config.yaml
n_layer: 8
d_model: 96
n_experts: 160
experts_per_token: 4
d_expert: 48
d_shared_expert: 0
activation: "squared_relu"
moe_layers: [0, 2, 4, 6]
router_score: "sigmoid"
normalize_top_k: true
routed_scale: 1.0
balance_loss: 0.000963
balance_bias: true
router_noise: 0.1
router_bias: true
n_groups: 8
groups_per_token: 3
init_std_router: 0.0165
lr_router: 0.00149
n_head: 4
n_kv_head: 4
head_dim: 32
vocab_size: 8192
norm: "rmsnorm"
norm_place: "pre"
norm_eps: 1e-06
positions: "rope"
rope_base: 100000.0
rope_fraction: 1.0
qk_norm: false
attn_scale: 0.177
tie_embeddings: false
parallel_block: false
extras: ["capped logits"]
init: "normal"
init_std_qkv: 0.0471
init_std_o: 0.0
init_std_up: 0.0471
init_std_down: 0.0
init_mimetic: 0.5
optimizer: "muon"
lr: 0.00594
lr_mult_down: 2.0
beta1: 0.93
lr_head: 0.0167
warmup_steps: 200
schedule: "cos"
final_lr_fraction: 0.1
batch_tokens: 65536
seq_len: 512
doc_mask: true
train_tokens: 475600000
steps: 7258
dataset: "wikipedia_en"
Below are experts of layer 2 (counted from 0) of a mixture-of-experts language model. Rows are named router (the router's row for the expert), down (a neuron's output weights, with its number) and show model dimensions 0-95. Each number is 128 + 24 x the weight over its row's rms, rounded and kept within 0 to 255. Numbers have three digits each.
After each expert's rows: "comes before" lists some tokens at least twice as common just after its tokens as in all text. This comes from a sample of Wikipedia text that the model never trained on. Tokens count by the router's weight.

# expert 45
router:142163137075105106156155161108135107075146164142149115136134144129144177163194148086170128114110105124112113146146136127108110164111155135162112123135159110130134167120191143139128146115142120135116150150145119150132137117134080105155123091159124116090144128160163136118150119126100119128
down5:113118102124143133122115103094117123149131155135119148149120117104137118135124157139134146130152122111129114125098128145092136100114144080106105087107112096128119159162134070163173101139116151122139076102124107076143130192100137099159156176152180151120120081118135110127108164139136115128
down6:169141147140128103118159160125114201097129084120125098100153178161120129157153140098134160100130106070087151137147171082099136136088148151103161127119150120125113099125145139146102150125103143105101115126121156164110116141157138102121125125130128136139142110146122134109133149132127092173
down7:098154152125126133138098113132127144115120095139130133167140098161100134124097114160114098124147111087177175081132151165119131135095095101133104157172108139134103089102157103109131136136109082147097152136107118149124128115172128137127168098154119130152115145128177143085080135107126128120
down8:108114160155129103154153187075116153157162101139162137128112163133192112133146149118153109150110131100146109138125112103110112123140112129087168063108167135104125176110153108110153107113174133125112115142135110158101148138122136119078130104143121122165106113118136120131137120127132142093
down9:115142121109137125159102160136138142141118104092147124114150137109184104120132157115143124116144137130085125127095094119139144093113141116126139186109149163117127128154111125201138137159148063095105127098141130128097135140079140156124097134135147120140190106158095104144173117132135130143
down10:122108185135151176106121101167151159144170094122109121126131085129143153136097123133158116154160176109167146140119158131155101147116121145139149118128073169115100111105105098107170120144154167152143118159121146089131115127150114132141118152121140121134150113113122149109079094158126150152
down11:143141127081140141114147131113147110130170131098098168147136138124134171144140114126140114090134120136156098113129146126110103109158111150110105123166145142188139130084148129141176152137122160110107079114086119107170125143166138099106121120143116173108152135130162125152145138181100174156
down12:113129121108132138094162110148109122144133160122084098085083092130125151073163116085098130114136135133183109090148107106130096083151127106129110133144136117142141083154132138146135153112118119117160124095141105161146134135165106121124113069137096132165117133149146124161171146154111138123
down13:140149121150126081121125128148132109109168070143134179138104158138123082120102115120115119137149117141096116135151125128147161184150137154138163140113157188132138144117098119123167133127183111127098136146143140091124192121094089157127155119124153106127116151115124098169118133112143112140
down14:096099120111104109110126136157105136121110144199122131146108124139082109131124154147100141122123096137115148132113145120148128134137159127177121131137083069137136128116124099100087103097141124217126137126152150111148142096119124133144150152158172161146140117138118124139185142120102150122
comes before: "\n", "\n\n", "they ", "it ", "their ", "this "

# expert 60
router:154178132104091115142173126127129105135101131125157101127140138124115175183153129080136173116179123133169140130163136079136115128087160077117116145109163102132087147094165107105102143097125139102138138132125110158128130142123112094102124106160084107117120139132141137134146148116121143115
down0:125105122160121091130147175135099115139063131103136157109107127151123137107143080099117148098164139108136125137097123154129141122113092133123125074115171142142088117140109128133122137119148186185132139143124139095126155143128156162071114125113110183092118098131114113110122156146135131137
down1:122127151108136088149116141135116115170138139136108140130119146157137113130137094128162099128091125127159137124152128134117122117136081098085141093152162150107131151122132126162158121113122142180106128149134159135110196093139122164144176119119141096101132111131151129178048152141141152153
down2:130101162134110161146134139132134129139139112155130135086099117135114131113070134142117094109152174113152089089132117115085114131141131100108140107132114088104125185094146127127139141110093137063163111131126128100135106108136155118135116163143085137150086113130097087155186145133113114118
down3:137085116110099126159124115117099140168110158106117146130139135140142115116150129136152071135118150092098120138144125075163125165155110168139086123114135141150144138096136140147155136150142177118139164116140128148109113089158078172135092151124115111133158135081123106114133194130125146145
down4:158127085109128125158156122172120115162108126184170148175148094146128133132098112154127148117127156119107150146128122175099106132130131137134148143101136115102118137136133144137165109135142115110089150115119103122104131136168137160096113168119080143176143137145162136099076103154089099098
down5:135132114121129136117148145144174113080142119113129090130114131097113077091124134141178129153137142117156135132133101124135102137108126135077141151094138121152107087094109126120091090143118093122070151103139100083118131116115119116123138150176091154153108112170145092118160121132136177155
down6:112126119112113137150115168095157160115115094127143130155152093134160118130156123163026096173137115103102136133093139162097129131147154150159164139108115107149124128122147120085122114111132142110192161140140133125121148111139154103156146127089123136119137121150150115169127157136131117135
down7:168133101200117111131097093144148124102153113151133146113110147147106108120080145154122119138082143113128098142147093145120176128154092142111094114142132098146143132162083114141145115152151137136153128150138120171152135113105151115129174101090162121097114106155117163089147152112113112145
down8:169123125118125171123105134107183109160139164117149139122178123081118131130096141161149209121087115129116129157140092121113151112122171150127108120115161147104143156138082154135081140119098115124173144088113140127135140120150160143118158110146135143154130109150113157147138128126103122146
down9:090138111161097123119129121138138137145100108105151121137133144093105107118125103077095117124145148118161136106148117126115112160130129081090142095162106076099104159130138109089126060133124155113110141143184169138136137113157130097139138149128132140183122112121088158137141126103123169150
comes before: "\n", "\n\n", "See ", "The ", "Early ", "History"

# expert 80
router:140163146117117114148150108103184089123138149178129131114145118087131135134152133128166147143176139123150082133149156122117135153119156095155101134119118135114113130101135114104091160121162095104113186118124140171177176163132075129112138130152138113112161121159117130129138116117120112170
down2:132140134135107130103147146124109130152102138116137141121147120111108148105098091137122143162116114143147088177158120090152099130105086129118160106123144131148150171141056150163100127120111107115122110122078174078148123135164149112184123127126101136111145110126147152101169143147166110123
down3:117149132125094115099140063126088113114116101120108135121166097122181122115115132098138098158123101088104151120156139167121146101097121086104153117089129133090131092135135133104151138106120111168205169116166130126116143122118159134114152134139096106115139113124123110118114160098157125122
down4:119084132140133115136097134134090111107082143092187098138128148150125093150117132116113092084095149132120163123125143155089114123133074120157085102128129142161129087075109116133109121073127143160122114117111128107143120102143100096178120111137096127125098147133127106159153143132120136152
down5:152125136121114114171130152163151124128093119142107141112142130158112165118125089146099132157115134154173142144124147160106138126126064121124104102165113132130089083159113175120094079101111096128136118097160144143119136169110107149125113145121130111124146193105118186103142147117133126137
down6:144145105108171123122123074126125140095131082173156112153150120177127087144133124085131130144076088118104171137141129103149147143087156183079171101115133111142140128138115108112133103133109131132139130153100119091111135089137130115145151129153133119109144103137100151145145096142132107092
down7:125115130090110152138154137142147154155123122107090150137139134139134142105137158140105136128106123110073167135097176152124128115123142084142168134116091162098116153109133074123124174110155130107149132158162166136176114148098143105130079147154152116130111175119143115080117137117160145145
down8:097116176097125139133139199130113142164112124135125121130118129117123156142120157159123116120109121163135167092119097152134157093152074185146160140119115123103154130125137091155102100166101116143089097142115153132106146137174107101098145134133163161109126079140129111118124139141150115150
down9:169109111110137118129136127146149133118162158133165133147122121184127153183095111148118133111096158161132112124092118169102132148154157071138131095181135111163166109165186113117127154143122140099171116141131135129135099091118121093101141133116166131096152110138111152121113116144127128119
down10:145147152120101125101104114104104151134136179137146165117127176146126073124148114103177123144150141137110080105122147142131109108130166109097140155127142103115136105132153171158129149148119165129127084152107098093128126159143120131173109191144147123150083115117118102133140145112112162106
down11:126159159152124097093117128114124140190100136112076115098139164142075168113153158148130123156117164117122154095137141101129095097143138118133166142114137158137127157106121157140151117135098090109108173121171157175127121149163133133156165105090118134113145102156107132124136114143117110137
comes before: ", ", "-", ". ", "'", "j", "z"

# expert 8
router:177173171083095114154119116097126137102132178178133108153108108103165134128170155068117162123129118141132105107119130111120137152103157120130100111099145114130129148145172119151131143075121124125152150145134117182135141173132147113102127093130131091110132125126138110159156116146123105133
down22:138142079126132102128140102130145117143135110125168143127163106177125137182107120114160152140121131157139117120123124149179162137117127130133139106155125116157139111156136187129153157162092117120156139133148110098095122081120108097132104112186116105160106152127111158135176097136075133118
down23:131118153130092100110116146163131141131150129155133134129092128136145149171101109092108140114116133129089107136105116155122144156116104138150094140130114152142072102078143114150148122128155127166115098109125120135152112121147142120090162143162167128111100107121178072163100164127140078173
down24:092108111104122167168142135083147115119101119113116063127144143146111136105172178114110112119155165141108107132160107120117131153137130150095129133084115100123092093132143099117138100121131135105109132129121140133088156116108141167127095131119130082077110123094162120081126127177142110136
down25:104174088124128128111121122143135128092074113149112155115074125106160135155138110136150115146145123108131107163143121131101126125173144104095154115162059171149150061129143127102119131144149105101148145120123130177165134185117112131112137101108114116121117116101139126126152144144127119100
down26:099134152111159165137150118101101144135141156143160125136144137166141093121102085115140122116125133104167191113129131140174134148127181094127153152124119100105088124117090100089126119121069159161117145098112121084135107147166139140118134151143106135137102105087153141112105149105133119109
down27:068101127160140096154142151119115151145150142137067147108079138172098116144142141114121119107139138157110127065171090136126158113133101122124159150148138155130133129120147068177130093106164136150146162109121120125124110180122106115120106119148105112144139147132122131138126088107113132136
down28:106098120130111135151113119114094130141120151123112175141105163088100136115127138146132150192085129105131114093187138101122141137151153103112129127147165119138097151143123162107108146134109144089139107162143147175130090116115092150182103166140170171136151168149145132141133122122131123135
down29:084105105113169154155131097113153143134147069125114152109125168151129124095121143098113143134118120103123125138139119145133136114127109149125134129125162149113143098109124117126106170126118154116126082119105068109133105097145165073150165143156111153116117117123105137128118176120104212109
down30:149191116153146142129114131138129157129165187108162157116112139143108107114092100123136162139079138119168107119130101129131114118131149098119149116098120118119097122084118112116104107179097119150183120094148133105151116123134171125126131105103071120154147157126124146148137097121082110114
down31:134174144118126103138150093120126145112082152123102109139133089121124162134114151110144119138136114108143156103130129111082143124164097160195121130145137135105153135170112169132175117124137123098115117146118127151096080123079096116140154146147143111105130137149161147112122178151066112118
comes before: "\n", "\n\n", ": ", "by", "\n  ", "sion "

# expert 156
router:130192120089148171133172104093129103125151173126124090158118119104153132160128124075126166153112132139121105125139128148158161124129125121149118140134173131112125139125160117119131150113113088131163186154142118151188141134114097098140133100160103135090109122114140146139140135103115087111
down0:091102140119094121120133128105110115069105120119143165145097157162169119119116142123153123114143095153129108105121136143132118105165091162135200166093132088136104134138148141145128167097115170127132158102142136145118163112087177167128136098158119146128174141114123117106123149137123136111
down1:111168171131124153145144182126093120086118124118175152161123107096156127134117139154141112130133097137117183155135128107157147128184170097144117122105112151152127167114160094122143117121097129153137134154098171167136109131160105118135113137129154090152118121112112128158112149073129134114
down2:110107112138109165109127091128114160133114072163120126093137131128134124097139087157136082119091163121111114091142118137137138118162110165164110104164146123152141091129088119160099101157103140150125121128154135115159142132085120131081126123120132161083083125152169101131169152128109114132
down3:166099149181148123115159133123136126084158112128128115094101178114143093117137087133113104121098106143136129141096144086150139118144101152115093113152131141120111088155107149097117127153168093137161103145107120078091143108125128103099109115107100144172134154113137150171094123134159135143
down4:160093115145100110139146139129175122123147140120151134153082163144146101129165125126153144146136149130118145109126126142153083157131138125117132121103144157107128127123091155186178148158121109167127094119117152114080161084090106104123120140145095130139122108147111063156119114146079139135
down5:133142123125131119119155120092095099148078139126093126081131092139147118143135191152105115154124120099092152079150129142127125082143139146144135148147157129131160129109085155115105155153121125121144153105191152141088080164153143126133150142132131125122125156135140129155112085108139134176
down6:145114105150106139134120114114126092132162162078114131132130142138151131170123116122084102113135108149122114099098084121073153174098137143110107126102081125141139079154138087155150116170130153081141084140149092069134130143132098138127097106115101133114115114128125148113107141112118158118
down7:127132094123102122104137136167152124138105135131132122114120100100102177150102140171125157106146116117144110144164124138153149111081104124150092145096096123090124165126161143131127117128184143129100134125188145144110129109148163150133123127112172094159169111087132141180137143138133096089
down8:183119131068077095117148144135161122109123106155138106138120145130105085124158115123132136128145072129152115166124113108120107096132136152131144122090129161097084121101124091110134115197168072132127149118132160104121126124156150084123104152137126117144135138094150132140131146106115117139
down9:124112127128125148125116116149123132155115121113093141135163122171114094084155109162114168142112118126133117132154146097128149109179110127122167107125121159142115175145139086104143171123118152163166142123112121114140132141105138101134182079105123108137183098096084097082133118149097118115
comes before: "s ", "was ", "is ", "t ", "had ", "("

# expert 4
router:113130162118093124140146171126202121107143155135123113139176140103133122128150156101118171176156116151088121133178176132130159126088137111109075135136134133135107114132139121092090137090104103148127129146127134125157176144144129130133142105130131119132150153160161175105130137106137114160
down2:101102077129205130121134080115151132153139080139151078149124100159145146115130105128113137126129106109088120132124136101146106130121142145101133158125145180130131135142129123174144114097141152110113118209150141120158111145144123126121110140138164089154130122163132142151094113141152137120
down3:077101098146130109134120152125091143154145148079124135131082111088162124137167160135171140159118134112145136129140141135123075146159123139097095194122103092136119153120117149124142129157157135097117148125097160141138174081144140160123118136121104142144121129101088108116129097136117165129
down4:147106173128136136144150112131123131122129103149128135101113147126148147153115113108161135071169172131142128171085119146108145107096153174106139136147122176095103124141133120087119138114120116127162153103140096138077164087114095114136155120122173124132126126101115120176138183157113140101
down5:125155118142129132119145125095064101148107091138125132152141072127154150145139149122101155118170116102149084134159154164147149111086149093104138145165179162116158140110131146158140118104123102181129141138134131123173137138138137140131132174136166109115122137094117117151172137150117136102
down6:117117101129166095131151100135116111165104133163123154113120130110135117123132106137141113151137159119155101088142111165122161129126121138091152170122148162139110128145125125166112121132084094129168090145112120112145149102063130067119143128112128110135115169150123067077123129123077124114
down7:086158116127128150185150104131112113127110165119116179135127162113103164120169115080105139112122144117099093190115127128198127105113131117105115143136134158130097098166132111103118099139105134123155122123152116129107148170124134108173139113129113115132151079135129093132118123095121146157
down8:102144131166100131131141075143149139135144164128131145084151136140107086111109142154131170104104141170141167131116135121136087134191125136086131096115090075132099146126106110142127142137113126123168137138109134133110149122169110134162081146139159152124121118144110108140174100112104135174
down9:178067153103099168141118115102117154144112161160152142126062168129144136112143134119123119147157135124141151108149161158152123172148115106107133111105086111112159101157107116117115116180122151140090138099097128132143132165150125150138147126120135080121128118137108156112152123104092102145
down10:131127149100142148092111130126113125157105134103078090095080152135120142123183098108129162138121108138140194145116113133122119120065147118145121149123129094116149124145068149154147162117115140135122160163117091119129123121129159086129134152086171101121164151123113137158113137105149126123
down11:131120149139121114174163083123118148131150167175133124163132129131156148153099102149194127127115127158133115119089132125122177118093113094141175146141149131122141138111118139153146102164135110099154126137102093147157138125082092104147135106118137109140077134146120082094154130156129159109
comes before: ", ", "-", ". ", ".", "ed ", "al "

# expert 55
router:140147164113130171107139168129141135110127153184123106116185145121106153125128123111136124165157154109145076148149110118154152171125153107150108141093124129170120106088170114100107110089151105125144192126110107135120149137102134103120162112160130125141126124154147122138165109120110121174
down0:167127151130111120168127113175109101145138138104122064124111109130100137144143172179122165140143150098106183110117113145163103148127113169119144152129092130119096126140103114172120077112084118138125156125089118097154147100143120138114124149159142139094138086134157121120119166123130124129
down1:148103112150165129093087146145151138111095156169150174122103093135178157113130151103142150104126110109129156147124160127131120117139143124154115077101093157110131136140110118177107133126138099190108097132150115137112122137108109134107158080131094114110163128111140102111097130128173100145
down2:108145155130080166115130113142167130111138137126148114153152131147094153132103129121136117164147143123127149140151119139123136140136130096177154153151097116107152054136111143093147119146081127102155132124154152105120092126101104132114121104120121143122126155148145110148088133120079075055
down3:105135141139141122167198150131147130107086088141161146158176138118101105135130116158171150116103125145129118136143120139128145143181109102115089163136125137129103108140127125171106112161091163130104128071179124103115162144132091111139130124124139146101106155081132107147122114125148116115
down4:133102184116101131104124119149154114152102094149134097117124129121112144104140116131113122132160129127118106117125177162123155158091134165080105124086117147145109095155142118141135115116129124131191118112115151126098149126107167136098154124175106093168124081101119143127057122116143114143
down5:137109150100125142131140162097154143111172131118112128091097179141122126098089134125137129146139139138116164102124155132128112096079115124175140131143129118104158093105129114155186142173137129110154129076154109111109112137115129146107163090127188157120170121129103167119108108119138092128
down6:134156184110126109165143107094090137119132132138117098122099176140143125112129127102148108150130120152146136110102085112112110098168109121101145084091127141118137150139095155120139105147135119120143147084121123091087192093148130117116140162135153093119097162145110118152095077136112105113
down7:149155105085132115133108113130147093099132115120142145088133083166142130095137084124106115131130131131118119163111147129085123141128124147179155133123134113169130170134129138114146105134099137152126070133142153105162105094194157096125114091140126143167191130137146142127151141094137139112
down8:137140118090128132140147108101147133107139088166155114123145143163128082109130137151144149159130131095123126102067155187092127151099126122103149095095077103142150124089133139083070134137102152151145144124147118131127141120147108124146123127146128109135079122130087151131106119152176147140
down9:091168128116141152140124124164124137125134145101141145130087105141158118126138110084163127090156176125077172123104126152150114151195091124152120168167166134111174104125148153147136148134128134154131098142135121148140138123111152107091105104106136129130143118132081134101082154137138109108
comes before: "\n\n", "- ", "American ", "born ", "a ", "is "

# expert 109
router:174165127124108127119133130124131107138117129116123067115164147113128188126128150111172144138114116120120105101130155092113147129132134142194104135096137128116117150131124091086099141087096115153117161159141136136158142149096130101089150121153057120097127158164135148140155133109114112131
down0:158162149096100159124053115101144086126139144115148126136114105087126067136122164153142120111133127107164151170154112089111125124142113119136121132093147156098113145109118169172138136109095135099110104155094125125124101142151111130130134099119138109095165137163146166122138159127160118127
down1:157110131093139148120099194131151153151135130140170118122133065125157082134128111128153157105143111123123191150114093140123093107142094116097098136147113160135107132112088107127147163116145133141147143173114058159144131107130158124135096136138126133122134146132110144137108139154120123088
down2:128150132111145131103054129071162148123165111115131104150148118142147129086140129197128127125103157117111098142100088146134155131129097135122100120127129099148114096111134106126132122137129152090128094123144176169110112090138121118155083126135114121119124133089151103112162123105119172092
down3:151103097125106144052151148124135101142135121096126174158127124122104168113115138102114110106145095127128124108101146122074116103097108153159097089129115155097151109138093145131105093148152150147148106111162111159120116120167159127121140110153138109139165194114153142117137111148129129152
down4:116132076136101098119128126094089104128109133123143124139184124114150103092104146138118137110123092128133107165085086142093104146127133112161135108147141142096078135108128147187127136125109159098091140120184137104104167108125144148159147105140113087088107117132130128134158137139145139090
down5:152120119140132138121131123165150111117159138126147120157131139154110117134173155113125128099121103113135143092136145142143173141139145160080106156095163154163109176111117116152089140142083133100162111147130112156126160103123109161132130123104130173066130182147127091116113133169113086114
down6:106108154095130134128089137140139151145124148142100119150109150153128125155192120122143098118125117104113122113101147089178099160106136116102085124130157061166115116144174115116088124142145152164144169177083118154118147125157152135125123158148110162145135141134113138106134110162144127137
down7:125124119109154156117101141152103163137100114114122118123110170174133113105164099161139090153112075100059129123092136172146107130125074153159114134149114121133091124121108140083128103140139126129110159071133113161145116164142106090102108128147127138126140123150120125106107141169127135113
down8:125133111140159098135111115110117136154086136085118136129189109106097159141102113090125144087138154091153085088148097204129121173129168134110134149147137128121125144147142127131116146145130171099140120115131145122151145147103145160119139116124160129136105186126107088122154141121102147154
down9:099182144089147157104112123102120163108148122110102139087130134154124163121198123151111140064100118120177129117097121103149088152146126163108119144116085149112122109114107089156152087125135150134128123141140135115123145142125124139141098071108133141153115144123164138153114135114119092113
comes before: " ", "0 ", "— ", "1", "2", "3"

# expert 73
router:139162123149106135149127138133151133126100118116147114139119120113135125136144159084122116123127093134110041153173184120167136151131149105206116118112141073130115118125128111109119141076136121131121132137112147159117140157131110086107126109128126127111140103157134152096149126078103109164
down0:124113143126147135118113121138189101126121192106137140112135112142135100150130071150116100119145147139121170162160124136118112114134129113103136182154137090096111095131174186153114118142147129122120126131113106167128130122156082116127156151148136127144109096134121110139172165124176142084
down1:125159094100118154146093148084142129114115126143114118125118128138130109122135126097096115091132103110147155116145141125084156137137118179137137127125116137139115157172121128164104144082159138148167108141125141129089122148115114097155143112151152192120131159096146162102074087170121101087
down2:143166092080116163103144132115095116105103113125100113164106137140138097133128102168124130114113136171139153118147110098146141107151098103095167155177101136113146117123134112113132147095142115153101139133137178153080137150108137120112131162101104150111109078158126157110147157154131163169
down3:132128099142114083152101102102109097117114160172152118139135136106158120098070152138191131154098129091108170115122097125134124115110128129127148147130129117121132144131133132112138129088145159135154162137116128056164109149145118107129120160140159142109149110105164094072142091116137146111
down4:133148143091121120140164120118141107143130122100175161062145096098155107121118131105181121149119114116078138108136102095131128130187148092121113106108130119106115120129123137146135140123098117096098114128123125141133104122134105148139047124130124141148093091117114163171157132163102157143
down5:147148117100134143166133127152124148149123102170112129152120110095116128148134155134133163126127082163173158177104130109138092112134166148093136152144107105152099121130143105108142096165172154154132107080148165141158091139119122179119139137151122152114104178158152112140134111102154127143
down6:154168124096142107140140087154112092096117088153117129115106141169110080086070092102137114127127153140142139113109069133136145127143144121135110134116105133112118162120173147121133103104131148131157150159114168122147159133129095107106083146130088120120180116104136114118104098123149099114
down7:163131138105152139139127167123138153124088118110125172101081060152133141161150137131136108130145157133117159117150122135064151110142138126126081144138166094127111139172095119109096126161153134121113140139082151159139174125130164141111149114104163125169149114103132109122125124113118091141
down8:135140143135088140140130133132173112098117128112120084122148136179113102071133137121122127139150128138123145107080124117102109101117125138118194113119124136124124137190143129157126134187098153162148101179158111144139160083149117162123102097144129130142112114152109099177119103137116131119
down9:113102145117124140095135100121118134146138136109133142089149123131155102161117107140097103121144162122129119060149131105133112150140148103088156124113161109133158154158114146142111122114092115152133108136139116154106174081073069129129119117154124163126087113101127110131084087127082157146
comes before: "201", "202", "200", "199", "198", "1"

# expert 74
router:122158150079114122138169148132132128111132137107142118155148140121140174169137131129143145139173108154149112147175132123116113134114146098140124128085130110125105196133144081060145132111122128137132160141121121145139144138085068114163124135149110127143120125171152183147146151119099149142
down0:181150106162144115131114118120140123159160156167124091129106110122167112132126144150171145126147102124098139107137096136135111106116088125172113108165163166176149158101119131147082086121087125157134116153104113105158119093147124097117129106125147108148132124133154110123063118129105124103
down1:119176138111105163154117135131131144131133133161133215118141125116085149124103144097129096147149110117153142121167103147128155134149138162093108189109124141121114155108077130112134118111121152117099145124087142150108080144156139138108121189111133099133133152139114106121128147101124094106
down2:166117121108181188157116129123168075165120133148135115145148136118148105104109124125105095126079154144113138124096156132108116144129142128125118145086179167102173107127106129145102135121112139140101110178137140125113153140116146117136157130081118161129109126111089138090161094158148117125
down3:122116131132138162123118101087098149140099128134111124141128136123129130089141111122134129172167109122129073098172103130143124075113090151170160091111087153134122109152124135124143169154138136114132132149184147126120084140140112103081151140069145130128164146129118180118140116114095118133
down4:153129127182125126098116129139136109151158126145130137128110098106133184137120168083125116140109149123166123125080109130126175118174136150122114091126158143139133080133111091115112151130124149102065115167064133110118154148150135110131089128125127139100125156143098151123146101174136136117
down5:146112122096171118152080111111119117084126151148130139117128090105108139157145129085092148116113144169118151130118135112118162136134093043139133141144135099142122129090126151137120120125124106207095112130147128103118112116153133132112094138095155140143136095162147122111157156112105150100
down6:161141115147132151104150148156121106097072095161105094066116153119127140127162128088131094106098093085125125122147136082133132152129127159114124104124162144121112097156111134161154157152158119108144146132114140151121110129143120120090160130136137116155131144106106100114155102133118048134
down7:105102111121105111090139152160146114122144124118142143149100112173102109171147130133136124154125149162131176090115125145126069113139121142125143113114085135159136113163133123075148138112133162105129122188176147107121120078112106179151102114161127144117112134126163164144120142123092139114
down8:128145117133137154125120116081077134129134121139168134156097157130132079102093099141118116099102171147114135154161131115096114115142137126143133180108190159123115145165105138102109116108151121109126134122153187118123143115144142135143114163133112137128102136094093140109112208120101128126
down9:128146131117136127165114082117100135137121153170103087130115121124181092118152110125130089132141157100150152104164122135107129149166127194074146154143134168175098142116146149131134149117156168157113115097119094156126131122136129149115169149162124137101151137124137145122141142161159149095
comes before: "the ", "a ", "he ", "well ", "\"", "was "

# expert 71
router:173149136105109136115129137078137080102147126135161082138145130121157138127111163097100125135141141135113101128138173141140157124094138137149062116124123088172114156084138097098120135127158117114134139164121094132152197123136137075100148126172113099133119134133142160126136121110130140124
down0:102120148116129144143142120156116100148113150122118149122110156124066122110146110106176113119143147149131146108143119192133176116122149076152127151120113144106117143120149076133142134119090163183178145142161101136138124108135121144153147097100167150136121154136104118138153101178144102112
down1:140142104157129124151120130075131155067102149156126162139095128149127140175136105151104095148082122102118160140086140090134127127152128103132127108124143118147135135155118121113123151142137125172179116135103085053130100083111120119095139149125095117160127138148085114115144136126106125122
down2:123131124126149157092138080097078144107133135133147109155129089058101096069118123144113123124147123112138154133154132107152109137130153128157097109153139131161132129140080140130143117094144153110141137139127102114125073102135091160110137145089170150141139155145129120140106153074149111106
down3:140075107135142153150159119177129156135150189165103138128119135123109132122159111114154118134152086152111150127133118162130098120156162140132158180147063119102132117120154136123150107110144154146101152182135161138095130146103107121089136112121136140134082138100117131142086092128125117130
down4:130139119129151087123082138091099116077140128164091150136101145139145169146108112081071125136096123125095128190103133138091167130132145141110152127145133123150164134102114148132096142114116127124137120160129138152170129143134143143129077098129102085160133124106159114170126148095111116117
down5:090146122118178169116096117122135097122117167093165110135138098146128183139166116115099112134141150133142112169127099171120128129143095134106087087130133133083139162131128135133169106126115124118076138112117134132129154147144183091155128126156096144145117099137131083145090105139126127101
down6:094108112126135131107120113123123111167107132143163087131115083154132128118135124133130128114182146176154109102137123098105127125136141132115142121207130107118158119144155124155111120124106113108154069105133092099108090100118108162101104114099187149130179138159121141111135114113099152143
down7:135112127123119092166137132169168080137073114110135087145145104128098152099121147098151132157111082102143132095153129158114125124109094111090141132132175109147133114119128127109197114122116101102147145137139144133115150116164153109129136119087166104083088122139110121135130132174128151136
down8:145099099121137114161134152083047125096144132144096120170134138111123120097095128127086077095109124134107122125129135143130141132170160147156128078142119123147159128125078153088154128169124122116142110133112100111148142078120178137111095124120144128139116129113137142111140101142155157102
down9:124108122130136089113093169114114149146121149125165132088142139120131100144125103155069149112122126115097151108135159095128158141103151095133095148121149119123136173135133106166111144139085104088109172111110150121111109157159114099052111134148120134123135058122148149149137125127143135138
comes before: "of ", "(", "and ", "| ", "in ", "for "

# expert 85
router:160140151127122133108116119117138104132101127125116102136161124121140168136127156128141126131121121123137126144136165093114136132129145144171097129082133126143094169079145085093086133126129120143087151144137137180176171112111126066100145114147085093127142134159168174120176121120099135126
down0:054128132105137141112119125147112117115083089147164151139172124108158121143130121134123138110152139097130150116119171104114092160151159122097172119146117080167135117124118114139136095171105143181161123129105133130155099123129107133138124158152121124077140147139109089134170109103145113100
down1:115138136122088144145122126163108117109121143161101110147122131108123089096126145161105151107150137138096166161163119157127132112114103128136145139140167168108128138160112110225115110096112185125111123140127163115139098149135122103108153107121118120108111142109159134153103090154177138105
down2:109091123153143097160104159126110117137126149164133129131119161143120136112192120153158133105148112133105151116162098093140107145100138112108100159098160069128120113132173117140097103158083144139147162152130101155117128110139134168146138096111065133134140147144133149127115102160129170142
down3:118113145135098149155134141151149134094151126158098098119135122159137163126147155090114083099133084119156100161141105132117134116097153140107140121143133079154131123104131152109133160153112111129134132093136172137090131169120113166116170155137158112168141166153077125134108119115092161173
down4:151133108165154137128146132133154123183154150150122124115121080122128141113114155091167120110121147114108101133118114185104129119142141144094069135131156177107133184117094160141152065139136145134112132170137117112112141139179144155125107151147100157137122111111112099149136151146107112107
down5:157165133079111104095091118141118132135128133102158121095118139107140091179131117138102112117135094132116130156122105084122157163143139150107097139111113140132116146145172152135142101144152122088128127131140121120102164097160094081112180091117116107106124190177097132131130134103132107116
down6:135182144165149109114109131174162118096085136119166167130136109137125136124059097184131133167139116086127158138141149123106132088130092167131091121151098114095141132133126095143134130118194119141152157138123095142151133122151123125131148098116163110120152128115147136124121154129151105136
down7:120106097097165116170156135135114127126147165162134081109137111120141105114164137133131159106109162134101127143081144113153126119110142105112135132132106134194104088124161146112092113110151185097131185139193108101127156153151102125118142140130109125157116121134131157092111118136129141116
down8:158161167153122101165166136151080123155104136121172123109123123093117110115106127093151129158131122135124192141127155122133105118153135100159122124126109135117097140136122170095161155110116123129097105115080135113127111134182150185155106081144115128128111123138129160145081098140147135119
down9:122108182153133107121162173138125186129122156127130137115102092168110094155157118135105148105117114133117162128139130157100126148180134149105134094125115168097143119145121093120128125098148114132189131108120129125139071099158110113122123093150078135117134113128157092089148115120122095132
comes before: " ", "1", "3", "2", "W ", "— "